{
  "normalize_top_k": false,
  "init_std_router": 0.007,
  "lr_router": 0.000236,
  "vocab_size": 8192,
  "qk_norm": false,
  "init_std_o": 0.0,
  "init_std_up": 0.0274,
  "init_std_down": 0.0,
  "batch_tokens": [16384, 32768, 65536, 131072],
  "train_tokens": 315500000
}
Below are experts of layer 7 (counted from 0) of a mixture-of-experts language model. Rows are named router (the router's row for the expert), gate (a neuron's input weights, with its number), up (a neuron's input weights, with its number), down (a neuron's output weights, with its number) and show model dimensions 0-63. Each number is 128 + 24 x the weight over its row's rms, rounded and kept within 0 to 255. Numbers have three digits each.
Before each expert's rows: "raises" lists some tokens whose logits its average output raises strongly, later layers aside. This comes from a sample of Wikipedia text that the model never trained on.

# expert 116
raises: "el", "ip", "ement", "est", "os"
router:124119092101153117146109175109081131129144151120130083097113107090107142130134164133142134107137119096134151112160060149052137141123156115128121141122115108146113083178135130138132123134135121
gate0:129132104079076090106147084127078106106138171140128070128143118096115122116089167143127172138129076142144171108127132159104112140152169121121114116101152130133116114148157126114117121106160137
up0:138150161143151139156157163126111111131143141167113185145160133131110154130211118081164106148156091132150122149084109097103111128120124129119096127118141136135116144119133127177164116089119139
down0:085154114141120173139122130115119114193132126143100146164151136140159095174089107092133126127113114100089129099142106145162116138130136144074152131134120132118131153121130115117151106114118142
gate1:110120141145145167119106143088117114137205177134126128037091099083112094112154116127167106154104116133112118107143084133112124187125152140136139133136132101140102109135168101185146107096116120
up1:141139169093144147112101123131148090114144095098106171107141128138139132118140113129114123088094134191155138131112160136110143162114132124148185142136137139134073134162152108106117127109131144
down1:146122164078111153135136110138127155117148136122075141128118115126130152133113141081149146132104107140142096129157113149128124135144104130125116110112183089080116139145145122107125057087095140
gate2:103169105179153100160134075122121108129129125085126142138104080115127122128077135152151107170140107144108158096150136143126102132135091131124124152111118114177131111124142144091147168147137143
up2:170092139109112124081083128132151143139083122113117144170145153133124095099118100106119139098150161127118134173111134084143139138087163093137140141103145128112136158109065112067145119129114132
down2:156127138115178078096162114125142157156108123137106133123113104115138110143111154109088157134169105128100099124158090143129100159118147114093152062145121125131197102152131149148139094151113127
gate3:101104117121112128119100120094177154152109158126088149132106101139146120101139136148123113095123106075141105143115170132138100091101111083125102163155119138138100119114111127171179152100152099
up3:120120123134108114119167121124109099148045077160127095093136107128137112117143098112129131109132132164113084113159118109128128132153096147150138108140144122129093095123175117120131124157135171
down3:136083150153115114196171157134133104127138106114163108110092071105155097178134110097141114127113143098153142153067128119140113113134124148150112163176120144124150064116142105136098154092155099
gate4:126084148069149143093124135119111121107117124174160146122116141099146137164120135136110119053146127104124109084147134152134128113119146126115115122176149120124090101123115153133096093143107127
up4:141124146154122143158125101119114175119146127136117085100116154165102135136169038138098123109117115114161115122139174060131088111094094103140138157101150137114148160095169144140139136089146145
down4:108106149137146133141140131174103156082159119143135136112121128094142101098114103131116159129091162137131083161143137159149133141113129117082103078113119097144133147165146129063158103182089175
gate5:109111142131137079175202162070137149166126112119115097095087125107094113161060118100132143105113130147196127117153105099125134101160135130112155111097134164107134106108138143131162148102108151
up5:089115116118081118109089101114156127125140141183113116170121128156112132125087132126103121099111110109156147168143139118162123132151128162164110083112079162095122140112136143129159113102172093
down5:159152079159119123122108149122109109099117099112121159121118155130118118078123073137127156098127100133113148172160203134122148145104121100143154138142096138188145120178103138114157151145128128
gate6:085165135183112116130133133135128102155183096147129112156148134166144167132119151132125150167145124156101086160096075134129105100110143095102112102135150164170148121131156130106127128100139124
up6:195107113113080122126102152134118113127113162138131135074120120144126123160104093127166124148119136128146136132157147141159138188125148106134134105097124109115149140169133119138133124142102152
down6:166117140136088104101105138135162085092164132121155168147132126121128135118101170100143088117141104134131129094111101107134094157079148155114141128132147131137162111102137129132100113127101171
gate7:115142126143100123121170140118148123132156147178141130113098110126106161128157124173109150139163161122135146133155110085161146124155116121138145133122138142136132134105137128111148110167112129
up7:122100118135150148118120118148156117132108118144143142145163156133159088135120159094130116154136121151157088148058136167084129142124130157107099085128152135130138159174115153128121105093137152
down7:160113126132131138135166101149118104143100097109168158102107137121172148122121161122155132124119107131073137119074124090143126090096132160136153120090124156186136136120155152114104141103106077
gate8:134167150104132114117146118101127105153136131190146126117147116141131146193126097085110120116132132124148114101099126109093093111111135141066150110158116114127140141122118152112115101090098127
up8:139165144088128131115134147069115109146182141191101175118127120099130169142130135126082098118138153139142153116130114118071093138128144147072159132146089127109118126152136121103125123112122121
down8:127122127105107158137130126127134120091140117133115165124122051122113106156144125173081130136113136124147122165126130170119086129095131085147130166156123172124120104128140117170143146110118116
gate9:140132099096139127168151129139133131144135091134120101100105094153115132088147121098116128136142114086124161110112087125109125175162092136063127153120131107163124127128145148115079158114156108
up9:119086149169140099101134129107147148153136146162147146115081119098157162122159087104110093135138180149115174134149121140099157144133133152110101123148147087157104141136083137113122097133156106
down9:118127132137119150113118135165106092127163110152120127102131154139141125155118164195127135136129127110152119115138135126122122135138119135167163128101155141106151141112100098100137159123121154
gate10:151124184129161124121154113125113141130129160112148100116128103105109132107094131125161134121122156136154154155135130177099153161110150149120111111140135108161088155132126141177100133116104119
up10:141159125149134136150124090112131141118130160112131124136106125137109130127138152114130130111121118105141139125122140146116118120098163099141121150147147130119104102162104141145124139120127148
down10:128144152140148141182118146107092105100142105156105114129121140122131109122125163172136134117108113146112169161121118153124122114119130120165121119152132111142138154130132184137155137084075130
gate11:129125111136090120154142101110095132138141168138119127143132138126131156098158128112171129121154128131106134106060112152139106144084169117146112105132111144174144114158127097094167145173106117
up11:075117114125115083153133146106154105122149090103124125159127138148096117129129130139099159143124110132105130187134159079146131131144148121080117120115121138085130141110134173142162146126155160
down11:170100164123160118125154094128122104160137139095158121086143149125143137099128151106116166134146118107108141105138117141099106105133139166104118149122150145120110144141121094110124139102137127
gate12:094153173143150114105135121133106137142079114138116114088133097089095130143117135157140099113127127075102130151127138158126108152110113112145122111133138132168145137123131115114162122139112123
up12:123096157118150102131139130137072139111108121124140111125096115067118099146110136171153116091122145073122114110140109148086119168125137090119149083121138098156133127133135107118179129096141124
down12:091115101177136094120112135120131107103129144175077081106141123115117144133117127181155131155134118136104164086128125107146101153184114172132143144141128134102166132136139145083115173122141160
gate13:146121142099140119091149156105119146116136132132115086098132116136084124111122154125135145127089114086119158113123177087135124092143163123153105159118142159125137122109162135148102148120131140
up13:098096146082112131119154192147122119107147151127153133100117110124117137134104140138129134093087117141145103098156122114115179133129131146132131088116123112116128140109160120129090126119112184
down13:123120145101142113159161135135185166106127114102118134117140096123151136165094146129122089142117144106139144144171116131118141115126132113148152133168115103150105108094112112143138098117102166
gate14:176121092122170160127135096107126146128129156125115105134128151121123185103155124119093134108173106127113124120146130104122138158104129142110157134132103105156083119128138091122138127137162141
up14:144173122139163149087137123127129118148129117114146131152120152098124115114139134120141145116126145134145159115144115133161121131126113107108146119138138122129145145136116122115113128137151157
down14:158107136078109138113181139078131127168139123111138135157154111133124131139149137131096164103150134102115120117124117136096101139169124160135133175079140143122084122164100125156122129149149117
gate15:116157145116123128133158093146109122142128139114146094136148131154133133123121137077154133144101112067135108136108138163106122088106116098092096118116167155176078106130166150132165153096125139
up15:115144109135089147124111126102136117130155139158116171121140143132108131173119097141116122109130148191093115131112098143154099141127171162143155143114117138095162142075103128099135105145114123
down15:126075103106151128144135116103118155143123151082121141154108128123128122137143159111126133149121179145156136107169130163123124134160179105096086146122103123120146134136186112094158108141153147
gate16:085145102130131134088067122117139163112177118082112128138118144100099129131112155138127145119164077103125166130134111173081181133140109152111133108101115159121113120140144175085121172132164106
up16:157135092145108126097169099133136142132078095172131145178143151144089129148115142125112094119147163142139127105179156124165098122114141135133145144157115124110155129131119121152134101168140145
down16:168118148126080112120102121105088133141171155090134163119097118125121138128130074154148131107123151092136146090129115118098116119119127161134172134122109139135150132107133144093144129123108126
gate17:148126109090127127126118111137098099105133159126151121137133123131123131104134118080136167120135136105131138125140119116171156085087129096085140151143139170151103141184127111138102093132107122
up17:095116093152101148069152120111161160134135120114130117133112110158110108129112136179149114160132148160156150135118141124119136145134117140127093102102111124140112099107107135100110131149113079
down17:113161144143153090117143119136087122111090106143082129130128116134113097175088141131103100116132159144122117090159126114077149141138141146090142107133116107150159128094131120111133095129101128
gate18:144130122101166146164121092130105114126119118149122102178116121132093077125099165122086165070130096119156108122136082115132125105160098137124147154115098129127125111145131139084146107137140145
up18:139118141108113138123124164110089158158128113108095163154148093123081114142129117138168078138117139127133159125097112088166137134111119151149177195150128147102134124113066116157113123124126136
down18:166108127102116160109140116113104110124092110133152166150135164156159161112170162117130160092107134137096095145102118127114084129102131147130149103090137105143161150163155141111132149123113087
gate19:141156132109097073098146145146125155134122142078129128105140148119099124125107141096116086107129108096134182149125092115128180139137174130150163149117130107176119120132138123088128124151093117
up19:138156158160137084178117114106105135117144167097120140137138151143081135155116141138086120150138134118122132115131091096168108103110133141123145163110124114117096115141119135118171121110138076
down19:116130141143158124166113135125116132095143098166128142141172150117171116138138169139091126139132174108134126123149148132158111152129097123140103153119133151121148113145120146153123134153126153
gate20:168113144143129170126131146089125103123106107133163094133142135179137119139146125119142140128135129071132135147108101157096120150103126156126125097128118140107133115117131193124134128110088144
up20:108128128134117117111122117137154120147126140086104128166106142138142186170146114129139113156129102172119104120134150110138128127155091141060108103149144121150142133154124117135117130107177147
down20:142075115121142135138115105168126107103116121129145145113134137137133091067115133079128175117150163150127126098135164114130101182127124110133153095166171083127154159163107152133100123134164166
gate21:120098133141109129115098113081121126149118141125127122122112137091086152168159137156138103091101130140140113125107120123159156102115089143180134107124106120131103123136115120146146103157119118
up21:174141163107130140119108132078084146131119103137138138093115136098080134109167128134132091137125094111169102121122072116116154060126131109195142126130104118133110129129103139148141115142144137
down21:152066128116096133152143145125099096176151115120171119092093118138137111161103097088149082148102184151134080133102134128130143130132131168144116134131150158133101099119086090142114151137105091
gate22:122125129112168131151090126089121115169117115154142140144102140093157128116131162114125096082162135111138152119122085098063116114111125098123110116188144094125114127107122103103104131131126155
up22:123065112183131133072132136139133148092155138140086124120133120101100157129085123116102097147143130130095122108143127117137134138129150124130121158110126127104141137134110144103107112154137092
down22:153091074131137154136137080129102103142151160158171096087144097128145094150093121131126113137122147109123103116127139125078137139155169102140107099148117100119134109155124113169158198095154106
gate23:143111117127159104145091166130066100151151121195147157139116108133152132133142120155109153134138063094131145132124107125112106148125139125145159097147135149169107100146135135080142119096134104
up23:151106129134155136121142131133087127144113154115126095172129152092114143139144062127133125100106107117126073093133121132126141115149142127143128100121122112131159137134167085108141118096112097
down23:138102124174126156133082129136172156106163106125093113122142102091163110106111133142127113120094147150151162102114090163148146112119122135108164116126136153130141145131131173116121152124123147
gate24:139120098167136116096100124086114151135131143154115094135127152074109106179114157140121153125131075126087153094112142105102162129121142154114140129135148106084135136125111140085123097112134109
up24:173150141100133118142110154139110142142141133104088159130133118117160118102131141140147179094123159109133153145094162147101109149120164135107127167130118129152082122151153136138125141123111108
down24:137130082132095090067125137123121152098123175121144126113149149161119084101171146098069133114132092125151114139170142112100131158131120085136121087083157118142170123167110166134138132144107156
gate25:122127094145128096142133114120098158144130163113133126135104145123142135174122102172160176109115100156141111112147152103076082123162111116148142194124141114144102113108144116105133134105137134
up25:075142149104113088147126134130136127135118162127118186129129141124109111089144139119109118129122144105118126152123114104101142121131147123109123116113145178097105137169120175162143113105107139
down25:126131101161099119144167160106106151177096109194161101110132129172164134110119112128143137168115148108135132186131121139168129122116121150085132113109156124109106178145099079088141087138154153
gate26:102102090098126137141158119096095150140139139105159144126138127083128075155120163169130098175117134150108110118111169149118127125098158130078131126112162106136112086135103110113144126137123144
up26:080157172132140101157118080134102112130140144155133117117109102122150144127139137162154119136122148135124143089170156101140126112157097111109146139126145095145145159158114104104125114157168121
down26:142119147186147120135131159113153111131174131119171142138102115151154108129119126109166128125122113081137125106078072121105112107167145122119094126140132142161101131143161116176142124123077135
gate27:123121134141146173115066128114095151151147140122130071093119120126168174154085108106155138168136167110132143146110111156129200156079135124131162160103117119137111142129157147149128142069143109
up27:161167100129108124137134161146110137112165140096109162124159133125107138095147126118129150151189148119134158148150084169099100149157117121102163105110139108136126137128157141092115109122182106
down27:121088115146140103113139135135133148107130184122090166104128127159128145113126128138154146150137136189136120111086158159149150081167084161164153134136153106124134104145122131138167139123160134
gate28:124181154102123096190152119159143140128132130118151135109116142104101083117153136152148142134142087162087112152116138132109150093137113082103154135149150138160112143132160105160152107130117132
up28:124097162109118179097145124112121144129130158117170159094102164110121132113132143101143147113165144130103134147090162135114149197108133124128134147103159119169137110172132141114087130107110122
down28:110070131165120148122153151142127132090102154151164131129125141118115120152107129149171146139141144127109180123126190149154119135132068103131161129150131104104131134146100091127151141076124169
gate29:152098104122072094115168126135141107131150140122153122108134137149110113131144137130086138097134131143137120126113126141094116098140135087113173086136104123129134120139142150168101139152129107
up29:149126130180076157120148125130147124143164180177113114136140112103146136109143125123145141137112173117144101122123084143127103141108133132148135168077115136168122142106131107167095116093091152
down29:120103135154121105120169094201126134159132098139163098160140119150141109123142118070104153127067112131121140128127166147162131121130159121122121116094180138109151106137130158091128127130141106
gate30:138132081104136108116134164108137166139137129117117141122096121115156152108155141106149144130140142134132138122143088145114112168120118125119117122103098098194128099141112091121160134160140121
up30:123114126100100103128112110157122128122134109116117140126122157132144141093128165160123118118189116143162121166133142117097134139118113134146114130154109093104137191149123118124124098154105139
down30:110121103110135115118120170145159168120177178105103147113105117157134110112164138131110132154163139149101074153128111133097126135140149076118116058152147122110122126166122124073115093145124192
gate31:110101097135159088137125129102141193161096130096167149092077095139131183145150168140114135120151167110110145103111157148089154113122152093170108120160140098143134096144115131136105131176122090
up31:173132127144105145116075112100115146100133153090122147125103143149088126120156156136129144128115121139142124120178108126133138139151163117125162157122128113096100153114147137154133146126106112
down31:122146120064135140147131122112135115131147131071161141111128119146155121107136129121121178156118160122160096120101142154108155144090136128159142127133155090158155102134121158144151124118133139

# expert 8
raises: "ros", "oz", "rit"
router:112145121123125113171128134106109159139142145095140097123123132124121160180114087092161125101122127116143150145131071127082129105122140100140164102169132154147114106136172119117136125094112174
gate0:102154169124132080155127116125140109151133124114148176125087107126139099153170106099101157141140161138188136120138118130135139143165150125126144113125102137101089122147099143136124157103131151
up0:098109111070116108130044160115170138126093142122149159119120100079157132136125134134162080121129150142110112141138082134153132139154135115129133099094131124101121110122098136081141099132145087
down0:121078137087116091138130127136143133113164147126109142127110136145115092124102091098139125123120129127156126101138147131118107148115109108170109135137123130114133107131116244129140116117104102
gate1:119105138110057125149123130082166126106083127137146107094135096128146109121138147133152153119124087121125152149101137172109141097110175126114160114125118123106117137098147085131118108143161152
up1:143078124137157086082123106178118145127142100116124115118161109096121151127142126131154139075122126128165140142106123082141115108164124068125120147100108119139138136104135149123156122153147111
down1:126113114180100139130115120113135142090118115079095123133120152114089133150116104106173097116130113118113165157163120092129149111133124168106159133153131150096100118120142123150115139128127082
gate2:122156167138109087129137113142122162096125196111099127091084100118138136158120080158156150135102139119156150168156164131140166118121168116135137105114146127130156134139134109084136098169131143
up2:099102154137145164095125134141123091111118095121130176126120112093130111060176159098110108132132123107120137070183118127139114140206105138155127078121146140120123116139103123128082074135118133
down2:139113121109104149143121093109176125121143145147130095134125083149110141108105166097158128096142122117127137122084124105116156152110119099135098083117136145177147143164127180166141173127094128
gate3:097133126134160117104148159144118139140119118083141147116160106138146122205152084148102123114130140062157150132084126170139142116104165050161133143130147101155127150103161167142122132119092129
up3:141127175092099149187129135122111072124149157130118184117145126150154136148094108138134156129109137141129111129162158131127155169145139125138129098143116100099105148127154156108122115107118121
down3:133211087129115141123163171121151144146136100106120160144182164118105107087170134100088090090150110075133134127106133120122129117134152140162113109145108114078106112137137133137168085094108105
gate4:127129118138161114170106137093133123147163120090131153159148142161114130112151145172128087112144106138101141125145106138085158167160113143114096106136095179135123123158151151120118126078123136
up4:131147109138141128157151143122087123116133121097085141174108073087115119117160121109109140149173141108122121141132104147129122139122168112107132127126147095140145145132162124147101093139151125
down4:082108100141113177149127168144162134103152138143141106079111145141090091128138148121132131084086122151106128129123130121140128150101104119138113163160075117154106111118108144109158146151122146
gate5:135119148116118122155179132144100119148164097144135117153156139113108160131155082113136100097107142101206085134161107117135128150131135120098143129182138130137115130148150123103138115130117140
up5:128120177147114104146180153118128159137125133096118140115167097066127097095141167110142130138105113110078155109112124138151153102140125129121152113114131115134118103108172118137140143096087142
down5:084106105153106154138127138130117155127140154127163112108156114122126133103104146136171100085122144130153162104137151137118123134127208110131097221112197118142120088154111116184115152144110135
gate6:123120145128122092155099142143101113142124105150152110159133143141171145129128091111088116139140141108150109217117107148110119147110134097141145182161126106118156161111113138094107143077109141
up6:099143138131087150132135138101110120115167103103132118142123105153136162156089130077134089108084137147129089121118114104110098118136161129111095157155140172141131125108084134118142122129166125
down6:138117163104111148130072134098114102123111133182162150132104172123101146139136143114102121126121141143150140147094141126108112118186133123147139118103132197155115101122148109107166074198109142
gate7:107102125111104113172109138101137113107141147095186130139133107129131134181179090122159096100109147153121153118116146148134163147142113151118148145144130129102109147109130131085138109108165128
up7:111135114126106145157128110114099163111124169095152112085146126123121162130126122115127086139125110111134133140116128120137102128139113119142151136128101153140119124067167130111123114073152141
down7:154186149103134117105177129179077077116099097121138137163171132176135091135091146145140118130122100173104121118129093167136163151123134153092127127113137144117124071133098115100137107114133119
gate8:138114144095144115145125103103112116120134130126157129166105121093094154175136114153114096110089118105121119137144124097163116127128106126136113136128155122126119132145138104103130131135130170
up8:144100115113139110123106173080133123118118117086141115141080087113105145101096143105118127107117109109136147107123100138134165114148104136107146145140138130160118081137133107133121150150128122
down8:168123185129120122115141134133110114115108122187122128110148164140145102101111140118133158162135089147126177139135137157154173152167127127147131128142122146154148157124142105201149154152080121
gate9:118144133125138129128114130118139107120133113115153171150120166085066130155151118108126110128138099101119127146140121130137150092113153113169141133122105157105119142116174164136161110160089118
up9:140111129083111159150141143112144107107137159114158141099152117131116133136121122126169083123155129126097109129149144114104136143167124137139117126126137161120104152116146133105141090081141099
down9:164089136087137157117145136105108137132089127142110152154144165139129112098127110117124145111121128100105106096110141141146113114129120090120133128148092140140162125139107174162145168119099164
gate10:124117149089074133129121140096113163123167152155152149121119130189095145165108075107141146104117143140126157140154112132117156141156118102128141092187155144093099091140171120113120120115143090
up10:117111127159095121151133141072127115113095153195115163127133123136128099079142133087110116136117142141143092101122115127124095135104140135145119138115142107139151129155118144150109132135144160
down10:131119120119114126125142153130086086110123123113132108147110121075123126130079174126105138105126074116090094111113149116137075157124127111132155147145124146155136138131088154166129123152136126
gate11:108131151139122112171134091125139163094108141150162149142094120135123106137142109089104126152082113139093137139138112120124114115120105081148168092165140144113153131147105098130152150167126113
up11:103155104056123066150144179139179113134078137181154106169126122175107161145140103152165134165147106113159156129118095199110122131108146123116111128101114115171118112139108111179144162130125110
down11:128147128154111112122168140140145138087124118077139169070134129070133112173147125120123071140086097093115133142142179149172116126105060165164151151143120107122114112132122088125111162118147116
gate12:120117130126128101155162103127128100125224152155149135155124112098117136118093091134109146067119128125131096148156144111116149111175097098150135082127167095178097114104119118080142134199143138
up12:112153152139107159112133115167139119143104135122085141115148095156136135095144122129130117173186155141099151135139137095098113128146143118146115135163136117085155122126134099150159122106103095
down12:126073123173161102094141158145163094137109123095109121112150116158087168109113150124144154155136118120098152102139123133151118141154113157113140150164101087093105183109091115138150119154114131
gate13:106158169136164108186117114128115117170131150104127116127160151103127155122130114098169129136115141142133110099147133127127153147112181166105138129154089111154103127138126129139146136097142153
up13:144135175149162087195113125092117105168128141108116100112099151105145118152137093075173105183124140124150100122178121087162121116089150127134166136154111138152137116138120137118134126096141156
down13:131123132124104110188142111099140113118162172137068134112129114142145129102148167128127122102126133140107140095181137131140118098123122117138099121131137107102127112081144121126130123130137124
gate14:151146117165118155147170130118140167159152104115124131128112142146108188213081103116153147124107104118101155120117099148103133111112162139166166080149109142152135118154126127071162124129132106
up14:117153147187156146161133122111153131165118137150135111111090111103114144163134112118135102167118129182085121115148136100126112099121124114083116144136114149135161118123172155135162115135119138
down14:109099106136109104108097127072141130106171137115155136141132130119116151103169099159130124105130093139111097113119124104120115154166117090129160148132147176154141089129132157141114173085183132
gate15:090150139147117136175166117079138137145135097135156125176089135149111135135158124112130070153127170113154148161091159193108163135151162107090114096123128145129123078093109150180133147158136144
up15:154124142104153146119075134162144113133132149164124098106151100130101098132114144135099149107124143128122124041189126086163146121124098151167118130134111131128142143148126113110142138105141073
down15:156156120137105112137147141119146161119139091106123091134120135141127163153132038137122142068139122156166153115089132132131166115138126143097195134168086102128146125093109147114119125127150116
gate16:130100155130118102148134115152125128135136111111198061133117139139119180161138126116137109121135140165145079109114116103131142127137117147117129106141138111109141103146100097114121130115182093
up16:130115067125140135118116124137122102125099131154106181136127090118164064086129140148120147143143139128099115139101133107140123120123125104110131165115095106111113196127137129130128107129128154
down16:137113108176138147177134133122140120160140132094185102133118103102143163120114163117150176147090136083128101118105130155118126134152102133139095139117138081116108135163068094114128110128135101
gate17:085135131112098115153103093136146151131106130121156123117109123094085162145118096089154120097102159101098151126129096135091204094130114135130129101157118147112127102109133097133126125103125135
up17:133134109130116143143131102096081146136079133124181131136109117122083124122127151132184095115119138126162142133095108148108127080152130122160162116137137128144115033140142143165115118106088103
down17:156133158162143127071102136167172131126114161174095134143111102105131125090130129113163147102134146118100154108135125103132113082140087138140130082132119124165160113140104127168119105151112121
gate18:137123120067143134089124152106132113172122131111158117146176138126145148153125095126124154126120125150162105132129075062108121099127093124099148124161158151131096123137131094147127102143095109
up18:122130153149101125134107108138147125144153126155118139117088110144146121126143146126138116157114157156086114156106137166160138127133145190097104093118094106133142118111125117110146117118114115
down18:138132128117116108133108126194101094144155127094109099085159110168171188197099102120142123126130125118164121111132135118138151120138135102123144091136155121107166118123111100141132125100131122
gate19:149148102144114140155101138065111127149092177126162092138156120147131116136090159128135125104135088127134166124121132131138111079099127138123188195117154165149129123163180082113116112164145166
up19:131114162125133130144147153100103147136149135164100136124092121149131129114153102099099134132130145113103147152158126159125129131151129114154142113122118127139154115164106085147113135090118122
down19:174128136124137131165136126166117115176145137139116134121143198119104147124156122119130131136158108146107109139147130145124130151067144088079143150158159112096122138110117113111140122117095130
gate20:118171152161153154138158086086113170158152103131153092127117123143102105139136108107124132130105106121090091085105094146119142129098145127105102112162122137130129119099150118130133161132112170
up20:120077134131155156162106162105098140166124118133096155149094121141109125161107151176152124130119158152131157106137101083109130131128103160142100158074152136101129102109126118153115148114102094
down20:147154141123146122068138066171148097147127171175160069126139134106168132142098099136089153127130130133132111140144095138180125119127175129107121121137136139149122186133121127135140186163161120
gate21:097138093158151130144115140124124154101171097105136117085144122117134131111109147092120103115125124128114103121110119146084149162165108116115142124156129158134136076113157110079141151137104127
up21:127140144114139158139110151122126099125112112147081119144166145151117110099103148114089150151134150182159110112121139126157122118125123065129144132194121140092133131119121128131142131117185108
down21:157129087150121147119158140070133139150158118093111093092145154151146136149108140116110092132147102151098096141084093122096121103146114116073145145139149073117105143083131145097112132117173149
gate22:195178114099147126187130122079103159130144139144150121095132133133075146147126128114127167136175153105144111110127067095131105155107110090124147153135136097122076128120166132128092135152133140
up22:112177101134186134130114164110116138138166086085119167140100086133138108134127120098102106187137090127136165122131110165149092140124120150114145161094155154110152112146147155085094159152134138
down22:129097156135097131118098116113137108133138112141140097093127109085136152112107150148151094144126132135109172084151075099103125164116113169118134137099137142090124107108128094111149108093153114
gate23:147121109089084115091136168156168132114117124126145112076120148137156127145142115090167174103171140121161120127141129115094153072141113121150130096142117172162118131158134134117129138147112161
up23:141171104115140114124126109151153161152145167178106083079101151158167088100120165137185163105151104151090150105118131134129111125115129129109129161151144116186151125141153158137123100111092104
down23:146122068125125134087166134118154107117097100101147121161139122155113131119164092152167096159171139162151143128128156153141108100077129158164125143129104137195119147114153114097083113125172144
gate24:136102097116153114125149145106076163136111158116127146101137144137108153151105165116132099101123143110133137150146087121105113117144096147120115106106158146141110108127102107099114124126130120
up24:120108162096106155127116125067114170164145083155093135126126121176128117144113163093114095127114096154089100179138144115151131146131114156137081093146142116102152141118149149105121115088121154
down24:097131145141110133077118152119108153172173122124125118104119126134082119153141165098085080153146112115084131138166100071151142142103115143106093138119096095106108114152147127136140140117133148
gate25:139147095105150128143094176161097132143196147090150074123172121132126102155118131132166113115136082099104149130101117120112142108081140098123121132139116134167127132122135130159122131126100136
up25:128121124139118147101121085091137105148062162140117159136116111112121094093131122128104105127151155170174089149110157113186115169136097144157146127167095094111103137140087091103130117096148156
down25:162143113105094151181105139141146080148115103130120119178120116141098119167132144098111153137112096112126145141182150164135108125113126108113130091134112151129147154122094128117143111100130170
gate26:130157102085108132114138142078092138145153181129117098111097152126140114150132115113106138140158147123131120160129077101107137128150165119082175118147102132127161127171169096157147124136122145
up26:121136106144106113124109166169136055141128099113122115197138134145147149124136121163129123148125114097131130172125114181128168163116156130104130113121095168132122146146126119145145152117148100
down26:175112111127095128156093133124154056105106133147122159147097128106131162141127146131122099137150144161189114117136133183122133174122123085167099143122182091121093140105093129116106115147148082
gate27:123102167154112112164141149152165141116129181139115070112122126123097151165133102144123150111148132111161130145123095140122151178137153098159186113141135116126145098127144141124112104134101135
up27:134116125147128105141189127110137098136120123137113165182136145148168105110127094138109110197153114108105088088160135112121108111110167066164094157155114140138118147109096153148125123121169165
down27:151131172112160100128124141088107126110142155142151097130083143118150124129092145104148097131153132122136090105148173080142133158104094121120141117136131130145176140130138106139142158139110163
gate28:113139143129091108082133120097097101122179142086162087111097125138108134142151092112137139156146125151126146161174097132130146146153124174102157104118163167111113096159151138138148107109149131
up28:114129151130144128156163137123116151151096154159103109108081137151123086149128158123164145135116165130083128085165120075148103108132152147141133153127137116132130160171114132109122156136128133
down28:105100117128112075101118124138142142178135130112086157069135140102127110132136132140145125128161182124076131179131156120148127138080130164146171108132108112115112122110125170127139099121166108
gate29:150128108161138113106151103143083104128134124120147096144143078191161165140114146113126111133115124129122142103129141079156157134101152085104153136128118122140133153144169133150148126151134121
up29:115129116107170100162105139145175115143106108158140144109134160086114118085120154164142142134166147152119136169109115154135124144164093157130091106098162129130115112144104113135098123122102143
down29:163139113102111128129104116098107167144126096142127149102102101137128124137113128092113137162119140152119152140098127108138169149139125117138133123124143103153136084128152105155101108126100122
gate30:097170105128133130119093141139110152158155149130119133120133089069118137147101128106137156114097112119125127153118134122142122095123090125151121118110119144103106145082177112132099104090123150
up30:111130134143098082146104141151105134109085158118108129090137120107118138136113105094156142135138129116154155170137120129126155112155154121151133108125174140113117115102139117101071117117147126
down30:152130111099133134131124149137137154086152121132134091106114117110128118128144107130125127078137139123140188181140106129149137124139126139111112148131080119136132119055157126130136133129095125
gate31:120150122106106133144136136137151150139131151111141105175149103170151140144121120149097152101095114096120165140099133143104045149148130104146151114141113136130083171136141103109138135094144151
up31:136162136143119119153138149151120150101142132163082176074087062113144127127151170146143131152138143126162119130159132078148172152135138123134125138084128121120126120093165145176085096120081126
down31:144113141131083144134078120133158104104124116109161127131119126140158133142083110091112131121100082139127153072113113093140135096148152127142147133122128152135194107123089139155115114133126120